From a checkpoint of a small mixture-of-experts model trained on Wikipedia: 102M parameters.
Below are experts of layer 2 (counted from 0) of a mixture-of-experts language model. Rows are named router (the router's row for the expert), down (a neuron's output weights, with its number) and show model dimensions 0-255. Each number is 128 + 32 x the weight over its row's rms, rounded and kept within 0 to 255. Numbers have three digits each.
After each expert's rows: a language model's description of what the expert responds to. This comes from a sample of Wikipedia text that the model never trained on.

# expert 34
router:149159071145079102092148073109133086067116127136107141125134090079116146116124157125129155126134082105186178108152162076137098155136114127140138082167153140173164143082146107073097117088094117112103111125122101146177138168117120098131119162091157084114125151111166138124109092092132157089185105137125140133127133114168163176142115158092153123147079109147113148120073160131150073160161118095111082127162148073162154133160120093146054119131135123061181113206120129175097106097057076102141138141053120116104143168080136163095178124146121087115208109136136161093075179115167210103142117095178178116157114133138079173107107099077083104149189131147188155106143092134092070080114146110111125170108110162118141075144120164127141128095133101135070146147137065080121045108119183
down0:177158073133144102132128121100096110132120069120141075141118073157153142083080080152087152093111123118169113126130162095124079175155130149077154099102082160085133150130079152176088097129153140088122125068159161079147170139110117149122134113185114206079106107209178158107162148120115114137130154143129164093126092099160140145100069169134157085123164101145141196114107093111117176092146122114155148135131104093146057088127134178152158171080185131159070041096121082110132163092167110119102154150121133104157109146110110109169165138115123161153146186151143025187132127119094102121122139160122095084167117160112142135135179171119175137167111117092155117163113146198102068144099147115139134116067122048136094153097157105146147149099097155121063090076146124096140151096144110
down1:049092091051122174111125074150067096149108114135119164110063115070065095188123171099127121123162103050163155151061103145086120150154111106149156149141125098168130165140132157138089057127121155104092124095115113162170128168136159157148122113116127164075143192117090110129134160091180206111118143068139156122107092098195172166135153177126156137150147111112135157101119161134103136119108089108105140103160143140171111187146106104143091159126145145087131123096136142089153140144129125156160099140124222117108141170094178112094112076205186112126153148094118081179153184142142180131136133083132142141131104102108113136115128152120092152170089096174112120191159113147127145102153158162200168146208128137133105139186135151125145116126114103109096111197143112124076159068117159
down2:218126049134155085084048154107155186139126120121127183112215157101180135108117191131151126092102122177179102154111162086183169107083179173153140157107120109111116146122129094102153143133152142130107153182155196154107156106148153130144166107141165125146121162129162108169131133108091093129091088165101089138160162071101116089143143113110150141049124092132084090144119131138181142163130088124139095145128149179088131093107123148133112120143142135211145195143138175138094149156148089162138135099138161120142110101174084126124116120155080091143102098122135162179084091105100126118121127151074143083170110083119151131127179109157124154083154157118139134099106116100113130128181092106106079057029099129153122122150105100175114116152151223147148108083155168152124117089101065
What it handles: Periods, closing parentheses and quotes ending sentences or clauses, such as 1513.) and September., often before He, The or However.

# expert 9
router:065121060172125158151100141123077089130157199106122132100141143118128197148165109154141095111046086199161099098131159106055140084097129158100109088166129127107191143123099106136122122137142137120135124142171077082124111120103112160202148073114132151143109108093107112136079173102146143106180162131190151164141166127090122142159099187119098113103163080052150175129108188111109154136069059165124118135092161155131182103106118135123136188125158098169053127157152109133087128109191131167153117184120175108136163107143156125138114099155145129183168156132103172111145066088086141169130111161106130117117133072177130149163103163075149140130108129086134072162101164138199134114148145121159126219095084124146094174120181095087128161098138129135088127120163131114123115105126144
down0:152122138134126121115072082108090155113117181077099141157099134131177150143060170196132137108123157177173084147163108136075155103185146163101102160114148110134116149074131114135156099128165117124132149173185047079138093111116077127157114130084109147140057104099148109135151093136164104153180113128132130153092145186126178107124052217164075119155088172136151168138142140124129117163107141073085152061172094108117079167139131055132109086096162128120113130129052080073134122121132157110127135127145163143165068134145150061168180122086122078098200163061077097144107163135162154151173145085104080171123146129136083135113139136110127124144174156101114110185122112174141097115129122122172091165147144117106090121089089126138166152152145094091116121075153165099093087128120106
down1:173110180115097135177111082086152144123194151078064126154118097137096107071085135098123116139132152120151098141166131150130083131168191138164166159134136151105160160117132120110106105182105132105072120148076096064118098114103148151155105170151104103132138193104107133082102063102139114128132138085157137084170085087113133094119058126069089128121198095112193122117112174134112136067103123171092151106167143124153121129147128128135100081057122101095131128117114115153127150149112150137158242180137157126121081061117149085146054148075149115132100112141091179206156186082172124180149091084116123107137118140124167159078141099038119175140118111143120092092147149076125112081139135170100130147066111100126108121155115129138144116117090136194109138156134163120127174132102165
down2:092093116126139147154132123128127156111105156102116183121165097128147167167144120161118124138131114167166135134167082175115146147078071125052086138096105134127148101092101184184054136180090163172176163127135144049207097113151081104134178080140141169099101130125090160140116081123118093067159150096199125153147135131145060134115134097136136134147125113072167106130101084092085157129164132137071154167125122168122084159176106162142112104122085107108137129147129179163160115065172126146108068158156157172131127175101145150174163108158101163152083115166144167112127087089090112158111083155131149105099095135143093177169111127148109113198083114114099118176148151096163156098145126123162177106105079197116057105139174129085084100166113173113059117149129139071080099119145137
What it handles: Articles and possessives opening a noun phrase after verbs or prepositions, as in was made a, made his debut, reported to the.

# expert 5
router:088114073143130167077177136221115082128121137077158146090150145099128215110137061112165083084089111089079098176105156145139124112073144128161095088131108095101166144159096149121162141104112178188112123118129115141126123134102143173111160088105171137074093097106091179149141143135155143092142107126096177117118129051120107095122180184139093076101116128096150132104083164162093158190093139100094077136107112128050174176172116135108201091144103085221073121133148174145110094140202113159068082140125105156102094095148154097141082120157117109186117176091112178147130149125132135154164134177076153138161142110120131108146086117129166148151134116107129136119163095159154101094112091096139107097145089136084128166113156151066162164120148117156157168140127135103134158110090148
down1:163157089129138110129120072139082152160128129133147126124138144115134149105169160155189091127159185145148103141119117124136123151168125094155079097072100112049092097193103149086165106160107137126034123170109107151154096142088124172071127144150151139089089126147077120133143103182106154107173147114169031146170093096086097173145185169153159159087142164148071138160112108136162150089136098095129087156098140089116039077118181132119079162129139122082131055128134144158105116169182184241144133118148126088143159081114176128110169075155143124150115150149124181114076140126120123120123144106105086125133121104101079114089108118128067140166122160102160114102106085129130167122124098143138077172123141113156158077120104110150164102091156193162129125135182153110171175140126099
down2:175069178152090130090125104101103098156144109155157079109077110115079130133171139132090122144183078134133041158135095164141149196145154154127096107150160147103087113117124143152153072059130125156135160178129111117083101132091111139094087129095142127125069163110153128105193158115182159186087120127192184150162094122138118125144155092134141120138155179099139135107136147070158141111163109128188101163138141133208150141147155152161134112082105168139193105118134120064174121126113161109122173100061149142180155153144133174113162088152141131142110111165136139122091112158142138081145115125193132175165161088131153131163116163151143062174051174142139102084074122134113197119107109152149095084149122180166096113156109094096136084201128164176094136118149113103065073092095136
down3:157192119172149082175105092111144131099126143144146137101124160152100142144112140172155112113122183123116166119213087146123108111113103196151128113069176142084110106149092168123110108135114112163129123111159147128119076134156083069127168216115085094124151104109131145152078162133143170093137168158175096169170145093116185142121136147093215060176082121117111123124130133147144137092145127137134120131096100072139169149118123088105128204158107119121126190122094169081069184086143133101133170109061140110115157108140133133118154137099100120104136101150132153161082165152136149066107115106124140091159127119127105151094120100162129100136169109125169155080050085143189110113093154071121153146213167160148139154072124100093079143073123124151145165069168155146041140181105174
What it handles: Apostrophes before possessive s after names (Leake's, Camair's), plus of, the, a and particles like de, la in names.

# expert 44
router:141128100069133133102136144132126116116122088137144129106142107077080157090108117122154115144103083095135148157087147149122116070186195149142101138111173132090153151163175168101154117135067148110085097115083089124175166181120174183112102118161137182159106168099082139128177187118143152147051131078111163080128179098129138096152167025145099147149125126179113092150150118127100081060120138107103087104106120077125109119126071112192147135086093155187112148116127161130122091144095141117146084082163132088100099166124180111159166201201109105089133109172132110131144151104130194145168093114110136169158120137103110050102166135149114152155107104112155158080162114145128062144154155206098174091125090110109115162109115121130154104149123124150117119177137172209167170149158134
down0:176057088110104098083094116202197111111111144084187123056122086129151141076125145138134090166110136153139157127104120098113134026167166135108164172162147126076102076162149186080119134181092175118123097153179130153125223137121103110158162134152099159124135117196139125101150172080089085124191117114162168128160094118075067098153124144110095184101093095094103096155091094131122089149136201090119133098142157149135079107085083126134054129138148140168147157149113125074131162130112140178188087088125121125106137095178173073155138093133130096119128129139147172137198143079082128164116140146149142150138133101128151086129129119099104154154148100155112153058158108047131099101105130124159099124102136135158094125157125106112153137132133094172124137138140178160126151166170116
down1:138133134141146142145102139129190161108137175080115106075147109092138107148150118087140111084143156112120091154112154123104141146149098072143120112111124106156197120155149185142186156146104159109033157165111092112143157118122178122113108132115085023151174108145138143109075140114102148117142127120129112142099114108122111085103125112122147116137134130166113132124070131193181144169162121212041098182148119121051114172104065130145100110137107058116134133109146155113135118111159077106117073138083148076109142125113145129116132148146123188147237111134095142158144141152142108121137037128137142099139158130199052136112151114132167114179157112118140107167081132079094098067110095130146073038140101132150122144099095077099112105134107120062170159130092160142159116182116163
down2:172134140068097124138146079128161126098122181124175184160169111126158144171173173149141111126131071151126103129097119126088108141163122108128126187203096099129121123095201175120159115136122128165152123191046137175191094107131152122216099160105135100134174139139162133159112144095125165156122134117117075119089091114151112097126139128116147153168145151117176151164100187116114084122164118172119159122150143130111095171110139159098029070133140165138140174188097050053174119144101097128117140088111098128093161107125163116114177144151120122124162123133157194151145134153152190100163102082088152122193092140121080109134119130132114110124073151141093066124082140092157160093157122136143090176127129175058081099110092143153121159109156116113089189130116083087109127182079150
What it handles: Closing punctuation such as .", ")." and heading ==, plus words opening quotes or parentheses, such as ("boy", "Don't.

# expert 30
router:145141177144116076114131100174180158058184064122104138123133128189153112111062119175136088122128181066127146145173121147159122141123120075073096077156105133108167147087101145138107122146160058103129132171135096157104075119093129101122149119103078087137175092114133129171134157145122190157186150137057184073102093096131177174138049168101138100125081135148174139118122054103119120109163148182106111190162164113128104152141122146112106167114082072129147141062131129134098202093080141121141101157067129089117108107103080099121121090134109094091142122147151095130075131170107133089127127109126151096121087195099113126202098107061096102096105093106184106110148136123140127158116167119113098147170175118159127138120112176124165122105092136144093129087166175141172158094172140
down1:106199153139143098126055150134125119165120142076158156121097133099178095120160109145123077106132128126132068105159077138142089119167097163143142129093166126065164130131140109074166104143113151119115080113127071191103080165092164131172153137174093096121173096154062134134081102135160136124158134110131066100141097100141116132141162134181146090185146076164085112125103167116221068124150075142176136094168072087109140113088104113141145133132120128151180101173096073128132113094103157092135118152104086141105166053118194141158144166095133199128181104186141151101149157116145148093155193119148128098106143120133020147138117125101136096195107143167150121112135086116152151117156065169129109127177129149097137154138129132136141059122049101120123127138120094146116087125174088
down2:191140119171075108149126104160124115147090117143160152122169086159164074140096100143182083105131121131091092130112186091064112087102108086157092097193147161116087145161130101131170118171124092068152102150167153114148108122153126118111123168124105131117052160128135119146121164152120137102177150101181109049176112169112128092113169159093195134109183172133128161124156095115142128086102166103100124122118095101086098109133149163078127142144125096119098146158117126090141085103185152121144187163160176129091116097102108104162128054095063159101160120111159114076106127126163162138186140144137089127107136165059111086130160076094085161088156144151113130180090130126167137111062118154188141139071132084135120085125153169166118084119206143176052139151144073130128178142070140
down3:146123136131090158082104077149081098098124119109095147170119108167100168159202103136135074202136073145146142129095090134105161115097116142171123125111154143168128076184154114129155164141143098083165076091163146103148075099153137098117155203109109100124183136126105130132125100135109164172194117166112109173131148129092135113111094144064119107146101111168077168111121156123143161115120133140192119118138115040163130137084108030113090122123114121167173139120086156171148139177149139166135198171094168133109155130161152114148167137050118135136177111158202151067153112128124109120081151159157091154143169171153156121174129141168140163172185093195117146133132181141114097111084087099102091141145146083144151042081103168143097107132110146164137100105131089085132089160104160
What it handles: Conjunctions and prepositions opening a new clause or phrase after a comma, such as while, than, which, who, and, with.

# expert 55
router:116112088170142094186094135084083147127062161106114081123114115070160110215198124134084164081127146129155111093082107103103137162118089126094151144133133137146136086118179090166152181055152109181136107102170096158165178085098085132129077187164155150094128106098150174155112106148096156150089138101081150174137148154157101122113057127169099141101133102138130142076069150144120140204152087119135085145149106141108171179143107116138148104173208189128077148127165078112144139117124125127125174150133086100164139149156145145090178163122156087151152143089129166156139071151095110135145103107136087110163152081142139170093132156176176163097143193136138117174085149133159154128105074130136115153088207142128122090100089114142084127122200113101132122097100151163112067150163128
down0:185122139172140092178087102074116117126119163169137143143124135131084173150134076106101112147125125089138116115122072147053085139118114112146071097118167155139066073143137124171084110118108109162152145095129054167154143147156108107114152107141152132129107117160209129083116151167103110135120119097197121160156171159144074114086158182140145155197138130089163085087124137054095098070124161188125118129091105123165121110134120134136170066171168118121032088138080090068130111124112162138145099103087126167118134098152101128122130050147158152097181148126109188104128093158188100146169124078144141123088100105090122118131079144084184136093101130136144075140149198150117147104162110124143081092133147146122144132074081109154122068166100105090096168109169079107130087133154180
down1:137079131137115087141104149122175102108138143186115109172071073095139077153156146095108067147147108153169092065143120083199144175138195086104122073114148111147124072141091170111067137141079127107108130103146105117087140118113086089080098116144195105147139132160175101095155158122097115053094090145136134141181108101158126128172119106181084120122148138105119168093126136107124117136103191117178082170158163053116150119130163115102133148137133100118107147098123135098087129166106057160118096133122155154143103048145135090099100098138059065155131095158095144127077137105171167122119126130157145045073125098173156144149090066091165116148085146100131083139111118168159116089118163103086025078125140081135139109151087102109116091140129165184156137140165150138112108124103102
down2:158079133160146148143142112096131137095098151141155076137149095133112120092116118141060173113017118132186140151142081130160152146154106057061138178113187122111119132148146097101082107094148194080081176133106089085142161132121143126153113121142135161187151088100183150156128182037128092118168096126178138115127109143137097200160145203100090160097085081082161106170115125136110022121120139128133123139112165086128134136097123141103122133103146131159101064125137166092183105082174098170135099143106154126175122115123179082111120130100089096105122185129132139140099115117167158156123153092158123130147185073164128098134124161099150096083089094136144166126109144144100167142162182141149122125162148094077102143144137091134124074108129166069175117116093111083099169164175171
What it handles: Later words of competition, team and institution names, such as Pan American, Commonwealth Games, Cup, League, University.

# expert 54
router:192154079098108113097125087079152137126056172114130171092133100110175170142158095161124174173065129107100061120091148128093146140157131158129068094181131067114135130104161136162153143148189117109112113098156138194115128087088122150108121191172131196084113113099130131120096157089146148180147125185124163120109137121165147082085191162077120154127112127164096073149146075064168116103181156067080130142120178103171135140089119139160121083159176091146127170137142088125054117133115128166110102131101075161145134104146105144105113130169116177175166100106127145146101113179152104142186131162148151159130168103119157166171052138167105147089155133205109170155147130134091102104147090133137096100122158091104111109123115139130112112120117086170099090141153084124140124095027150
down0:120136128180130110102150167170109127183076169132109159124156075087156130143115140123070079109093158129143090122093134119177135127168095127133119153123066040094115091170102119155150101109113186124136113131175164093135144149116140129125099078175040141169124091091178100079104162154161134099087095142172168092115095160138128109143189121163134144114119180138161117102119101113123096117173120065106124169146144202173165137080132096117169134101080075107127152191155142042144108118173162132161098092192170181107127099121121136171065069117139094127127123170139104111101083137098108129158156111146097179157192095113130141171124109091179104123108057098115148104134079155141130175139062142089088101157110154108123083112135082139126186167056154148161147139148146143095153145138087
down1:145093158077061141127096107125147156167124114094137108140192137121156046123129154124080080164146067135167129154140104127186059156151127165137176107086128096157141158090140100086130116087113136056090129110173071081195121150080079128132138223132149111154115101088155095109140177119159159154158110154141137050121107138169123103141119114111142143105133196126140155128142157141170081121155161157105091127120099146197088103113202133106087091096105115126118106149045101152168138139042158124121184104135152156126150106100125121130171094182138123139156105135140121113076180139155085084187132124168098134138099080235094172177145109127152138131122140120148129109124092159110122103144156132113108100136131138138093126151064130169077085111176071158103137147154119102183135115121157
down2:176132201090108081094179085131118087142110211141120116175088098143107137130099088086133102128193114121154130113101098108116097047102102085101120169110094141122143105079124151158119099163185076126160136078138107051178111128150083112108104158150147155102084110116113165146109146178140127093073164112178092131113098149160109094152144111100118169086128080064121104075077100172149124126101159105113190163105137140155123090131127158173117124079135114087112070080138081057141072064119062083116148091115101158180048102128133150161089152165137159134107092143104092123154137153139100147143135142136122130132182187133142148134128085102205186159047123129127110099130102153157138124131173181085170139166083132094137154167087095113121155124120165165123114131124163145131092114140136
What it handles: Final pieces of names and words in prose, such as Gerald-o, Bar-at, Kik-uchi, plus table entries like FW, Win, Loss and Democratic.

# expert 24
router:126184093183138117171140115157105148116143154142132140070127135124075169129120102139121073158120182120180055102181143103087115167099119160088125101140138078091215130127095132155110155181165069084189126170192123105098102145089098118110160102137123081106165085110115098145100146107089173129190142113171182099133161143125108118121111145110114116129129111126202119064131115107167170153138068140093134143108159150105134141112097113135117103126162032186097110100150125156128136126150141167152099125129135116071122083130128091126102151086092083150119144162135154082125159143044149154141146087198155088097115100123155136192152111100109125123070075151158170120102214124136125173053156102154128110135115159165095113082115188086137101079088152134150119060171123154122104117108180
down1:081143102122130138129124148113107137118165128151113137143109144149157123117183127075156121101131092097125154093171141147154185090133118102135178119151141153147143106188118068104146166153126115157175148150166130103095087110173162186138152124085164193100177118124067137095143087153148108151167055140143095199129172095112132135186122105197102091155140076141092109158138156132082150123082172170106191150120139131139137152136103094105164161100115130146139142093107185125029149105158142118126135099103077080093091157096124064099187109122137190157120117154134195167145125083121124096092097098107075140163135186075133169104143134218118096117127159156126093089115123139119089116063129071108181127106123192097136165154201128149163177084143141148125144182094184161099099110096133
down2:048130134187156149177112135096136131057144188132116062162109031095098129136103093122140152139057090191159128123156176097158117096132076094119121186115108146105135140147117113078063101135136149174083100095186138144158130115151093156205163073124157142094165115123154141149060142100139165193144137080103165153173107125130074114126111190214121165140159101127113139113123096124124190139087166100124160147176123156120118115130096151150111169152164152146096136090098141139171079117124145148169140122180104146121117169154160116120072166102133097095095126170158174131130164095090093125154132073075121120137133139153083107107122161130136165139095107118153057051099189168089078107129090121140092186085117160156101148136116133149151109139092136113113124182165129146125148092103157
down3:127136150157150103146137110158169094123129123097158160088096110154095128112155133139150164157106152126187113148151078098192167129151202193181134176157112105143143204114176086116162156131090091153122071118124143111102118113114154120168165136125111083114141106170126161132116066097066112174147146119167118173127165158135131104048147142152142098095143103082100128169141112108143081136123063124154132102105117089125127157099174150181130099114065136161138192116124167135153184137129090140144111156095133137119090082167171111178105097191121118169116098175099133156136147156126087107096187131085137150159164096125087207127137168135118126112145189122064112143097141141161116136165184167099154138113141181133107150096143161103127180117144099105208216153122159067142053151208160
What it handles: Function words in running prose, especially that, as, his, her, him, the and to, plus colons after infobox field labels.

# expert 17
router:185095115118116141101108108072161171068155210152148141094145142119136177137149050079163204137117123158068148100185162148153115157127150131131167108200126138123155161091148127068092090151116108092135084157141182147160144155103143113111176137135101107152159067113102094095121128104096166129195066169103121162110125174079120118139097141094142078128109088111128127179150131122147102100072152170187141099140161074123188134185159113170125149184171126121091145164106101208095098115099178169107160122149083117134168126124093113128128195102132118109118153141092138123127174127124140103104144174131097144116090198098130148173147112093075122071130124172135176094133084093144140129127170080104204183141112110143185130103139159180129170099162092119173133154135122097105169141151161
down1:134177078184122104109118134131160137108113154212128059146161128124165133112136144161132126129152160075093109126077160135132080130127135080154119137205118147130062138110178095116127132136132103158160131126092116192135160135137099156085138154146128077140166131152146156168194118075130130132156101117118126097114141136094101140119112133092090196138101073131122110133114144165173127159151150110095129125118132137164095131109131139155129151117127109168062161232208102147121173129099126141056122201192133111090123200176197156075148101185207128083164120159084115161115076141109170143131121137071118121086143176143137111139122131151118139102176141127125090142157153135120094143111119074114117170127096154167115135153122181044097109173189052110066173074122128172162124132114141
down2:177158142198183112152066114150185097123156162138135111115081116118143112120125095121149114149088146149131149111182080046132154146156162024158093160129121108114116113118110106152131189161145125085132068144153094169153121130131129123121154191184142105141144123099099166093152127088132122105201129126141113151076128132141151068094119107078142140141142109091160122096100105124094163183096166088141128134137104119103129140116140142095121089116116162124128126119108113134119158118144093106095128172175101138059140164180145122085107149126161055074232124122084177100085115131141118181080118141088131125147171183134181185136140135114104149173157127112115178057068199067093134076172101139136141139039175130181061149096081124171141127121122124162155090143154149131156115131131125
down3:172117153120114063125085105159141096140158131147121089202138166094147101118105130157153112114185143116142096141107125135093155174150117175158122188099113130121145131135130089118155157137169071136162096228128122147131132103118130075156081153119121117088130096136143100095086185176108190066129112113100108104117105134118127165134145137205103129107102093126076142111144127105094148131119122108136092144114099123187124134124090165115094086147153198135148153078067115093120156097093079131107181113155084101125177076221127070101084166115089102161102100099079168139100158132157122099191114134086118123147155142093211164165082129161179112160111130086160093118098144068229113106162100145130126112075138116152101187095146134158152125152160137166191182197105140106113144114110118
What it handles: Sentence or line starts: given names and name pieces (Charles, Gerald, Sterling), connectives like However, While, After, and line breaks.

# expert 22
router:080208085183061130148125084126137140093165118082130070130128135178111144116129126150198072125108146107102110139156084126119158137106138106098068098083053120106233107139083113140117165168167102086131101128163112161082094117092087132133107123086124155147119095170096141187131166150141177165173134163128192178141136162083149169114121183136113091159112115139144134086143138136127169121141139131061167163170153158067132153068118116058143166120105058158143105101141137144097154099172115158180117080164091151064153137132123091136142107135094138155134148150131137082106149159067133097148155118142199120144122085158126119155127104059155117132112104123170086082071154110123076132109139144137085126142120092145152084069099107100151163124125121068118136063158097149094109142172171
down1:139188133122085085153111118091100110165190103127128171205122103159129086194096202152172106163146156128096122158194094166139132084126193179127164162076111184112130154100197077072163194175176120148119166147147141145075124128095164164182111112136107122076090121129134106148099116143090117118075144090140086147144093106117147170092130134154137113104069141140134058110165122117162167136120157109108125046126116125131103103147128176072076128124151111060109100096134098131158163109141163163153163106145057105169105068118125133135088073111120135071191125130144176171138123110070124108161155124122165112165154115104053096082116113141118119134143158069099109090169162155123100096165106117142051127175147167114094121146135158167140105149139171135139105103153110145143087159140122
down2:128169127118164214170139095110139159144137153120114132127136134153113185161093129175206084149062156223115141152168110126174172084168077078110128115131135119105146137127077137131069159113092123152131120130172179108131169144125122074067169122155162147164134098151138176194157109112113117060119071117123181174098168120065108139096139113136068113106122182154076149145129188139120132119099127113134133140154150123079162102121101114122102203126099101105083150113111173155077133048105166116098095114157104144118116105057120118107149150144091089181141106116119154158115154129178138166119140097163100152122098151142152068127108146117166185131157071148158108110139195109154151116063085131155163071145111066177124082127081128091146095153140092124136129163111166182150137070137143
down3:040096134040105106111097156126130122152096145115154102195127086115104138091134065152112110078168134064122161177152119209156140136146118140131121120134115122166181109132127163150074064096145125111123109081048130165109118148115129100129137137161175085116142164188090163135140145163079105108137143069163144085175070185115097094202110077176099051097068117163167110115120081174124088101165134126146094139149110111109131128102143100159155108178146088149112110153102090158113124113123066115134141180099104103159105119194178168115107150191067140136117098106118110138176162094155126140182165120139143122066139125206140088154094144166110111152141139078127144098085120163126102145177149116107072110157104139150133156179148097163138123126105108081127178131134135128083138175162116
What it handles: Prepositions and possessives in running prose after a verb or participle, such as known for, according to, in his, by, the.

# expert 40
router:145108087118136142125131129110129123081137103204141124149141115110144097100116198133141166123156155103107152145149219104080136085146131123163167137136130182111124124123192096098149153108107109158173092120108130181136184087091140148154142222194108131128188133078148164157161064099151082141128101153116087136112132162157160161173177093133185186168064094127084098157142097106109106065126156066130142082136087124135149122154133101113090118126078167111184130145181114099051119124048113116135148086119108123081081164125087141144169115147178149102113176176162095158073137087115158097162117095122118139151118189127134100108160140203113064108177091163177160076124126123089139137126118133134127128127189207118132149138165193170134152165123133162115139121105127137098131132164117
down0:151126162144194129180112118094095112171144108133173099171170147169132070130084131069143065113180142148119114103113163057177188030151099158134128100115117167113153128073118134173141089140115077153073124192129122104092121154151144160173172165086122147086079155158168111130103126108113150141153168085165080120162122120154103118080132096202157131161160133076156120149134169056131173115136167126137155164109157149113150078158172102160100112121116162168178138061146161158097143110123084122137171107128175166147147096132102087116114104143132104162089124150112135117092129119063117161094129130156135178199156142161130223187118138145153169142094093137123100093123133128178143077103141154163161146155135151085077097142156125122118195153112151145079059106122101067114116131133117
down1:065147127154141115095112126140130111098099106061109097100104112163123145111134045096136150152108108182089138107106122076108163167110142127070127090156122115167160104102148109171126177137155069117181066142159131150123112111131113092133099154147117074148138111168156137100134098184084146157154160097097165189139186151127095036091092179113101145093136121176142123119130171165138191114163089135109090139112121166119157116059153060113159129176203095144090143127134144188145112171167139122085141139109096109129117142196131078097148143086099135104177092091104119078143085147137104161143051172096140162150122161112191169134116112119105134127102150145097184178089173123147145101154132108118154165068145106134113084064155173118095154140166051115147144144107159101110089193079132
down2:098104164098092135169164117162141151147150125144105116111066167136120175172067014083086114081108136116138167083197118051147153164150180107108131083130124095136196123139101135145120165154086123043102121115104151141163098099127135152054097071071135113125129127118124136166114152108075150125171139181094153112151112142074115153145142128133111124116114145206158166151091090099135121153129143179127102138127074132162176144074123132149126153164132118106105066115153090123173137157152059093113113117133203165123077165148129064113077144139070101177124070094122113090155140129151113139156137169157117114130118163127149110184117137094154160118132137128133194183097114147117148134137110199171133085157064131080107139095119122194109147094124107098150150149128089082131124144064090
What it handles: Word-final suffixes in section headings like ==Sites== and ==Ratings==, sentence-final periods, and sentence-initial words like People, However.

# expert 12
router:106202074171111127078101122139138103153094171141091182092126104085133178110153111115177102099124088137112092130138102098194135091096082178111074103191148141155188172154095118179152118102122135187080096156144084081156104205081151083136145131158169085085164123123119085059082162153145139088131073090194123191110147115174122142185112133052120093135103123069099188073152173159110076190150088110131120085147136107103161165106138108160108183136147138138110084086154118093090062121123123142159126090118142119167099092136144181129127142144089128161141155121133220106128112162119137140174125167146159139150132155164128101152126170127142103153178146114132104132127143134151133083144121140137117109147131121149122115090133130085121110055138118157156105070164123089073076087094144
down0:151098115121103161136136089122129144099144085104097125117117133143111178143197133207087165172130148093104168103154123130067151079132122090194116103151149122099188151150118120121138197173191174082149145095131119129104104083100101158124109106194090110087114131176087124153114158140113125054112094123134122164155161151238118137134115180080162138182102117133118104151043123129105119084121142143144150124185113123123148125125235091120102155121191143161111130116130112058134172134157114194094114107126093104187064132185094128127068117118102103098163118165106120090163116085175123093048125140140079154147140164066135153151146114139099157105172114094107106100133101134092143096149109127100164172151139153144137155097130134143166190151145095147190126116142151132140066183130148
down1:153164119110167110139089126130118198150111120082163105118112189134103149149150140116166179073154126184067084158048145100113115139065093114110100103163143128102142175160056152150121098111130142123126118148169132122096149087127131110164139110082149139088124137154089075112043098134153147137116158146141130198107143117099099154143099108087153131122163144177106185115152128063146141131175114114080106104121070143114151078162176087155090154139111115168203150084127157112111128115151118157129073154068058107120144091114086103177166190093142146164120110141160138151110100096165114142141135185115119126182151211192134109118090074179122153119186105104157087078091154146168125061131096110161138143143114123192119095080178139121117159121101106195193154103118165133145126168121130
down2:216119165132160094124110117071138144108080199130117102112117145145124096107082171051063130099211146150153106168078137165077168089129159105156097151094112106089070121128119076128075150122075135124110154187157076112112134102156128088162157153067144138141084165152113126111061078134184134116122181142143132136119100145072128140091152111192141143107176168088118152167135118107157189162185153145059074141081110155145100093183138130149083161124084126121133128073113145123160111157116150124133088127143118154153137129106140161140097117161115110141093140149159116147136134079128119161070101086139104110116089137132158151041156114156087142151141121215077086127134124084148135100147131143147124066122126070122132129124111128116116101167175184160163158143054116117093193108117179
What it handles: En dashes and hyphens between numbers in year spans and ranges, such as 1723–1727 and 1957–1960, plus following digits, ages and ISBN parts.

# expert 60
router:133165096140151145064139104121150075174110171160159100148126117152093172135126128111130128129101135081138137106095047081160171190160172118097072104191121178091105132128136098166131115098135075106204086121152143068154142164160167099099089113138192161133130141139182102172129107180167180131114179141084158174152109084143104157084119118116134159136145164138128128071107155135105142156115044144097113127129127132128169109101178165179095178147154089139111092116118105087105167110111118181113130118114154126179142169149163122095111104140116106136131154084091162101187071183117151153134146096112126108113129108160112183089117094161199133132152132088110195176157166141136141096120137055118094099138083090134127126080115094063094158194141176106115085097149128078175087062088130
down0:108121163136178104054110167149123124119141134090085043137131148131103084128119113164111114166176175035119140116115156096125147090065102128110167170115137093121160113104177103195112137143161105138032134172099133139126107136107117105147095158168120148078161210142172145117131105175118203094102140099158108122154138141180142118093118149109094094114138126087161122098076152159144251113187152160104127075120072168089116130108094130153146121116097162137125166147152117090093137112142139121109122103125183162091113155142105070120162116140112167162113120159175150181162122124104080176118147155166168184099126140129151124137047120141224169143089074104108101131121090161144094118058120140140093156144140129121146133150069152103140133107159103088092151077142129146131136160079145
down1:072104103163165101122089136101156184146149147104118137140168146100129094102103129116097095096152148144174202101085111146118183153127143118122110121133128118107173119117104094101081072113151158101110134180164080103104115107133130179066117135114095067155128089141125133158137184112147112137138101147187116146107117137105132163177143148108146105139078106136106169149133127103160079103165162172037101140105148132121137160156169135175141129111062138158062178177096072112136185163197114163172121083186168123148095155144134132160135097172121113193127167139061083097108084108106115101181095062128064115131136063122100120156095150191162112127129108108109079107080113157130122159092067078146101074177081142103137154127170168076159131105126102122098126094167174100066188109139158
down2:074144124075108133128151129160109066134165079179107204150104168174110176133139044137151126082097100143077116184131117186136125129147187115163101087194138118153128101099083171126095131119133107134074147151088153098153135129110190128210176163121114118140141121136155084124102121176108167060153179123123119096116145159121151129100157117127133102117157108106139109170097147134096120132067138098135148164125143096117109205119140156080156173141122112078161137086105146135073109104107131172138176138109160129104142135125070135096091161196118111150088078143145146084134081159079133094122150168104154136171121152125188136161094169111133158141093078074163075183092092100174105098157129202165155108089135121145120136086067153118093119083158165126144153190120176151119151090177064
What it handles: Single capital letters and code fragments in coordinates, identifiers and call signs, such as the W after °, UNII codes, KVIA-DT2.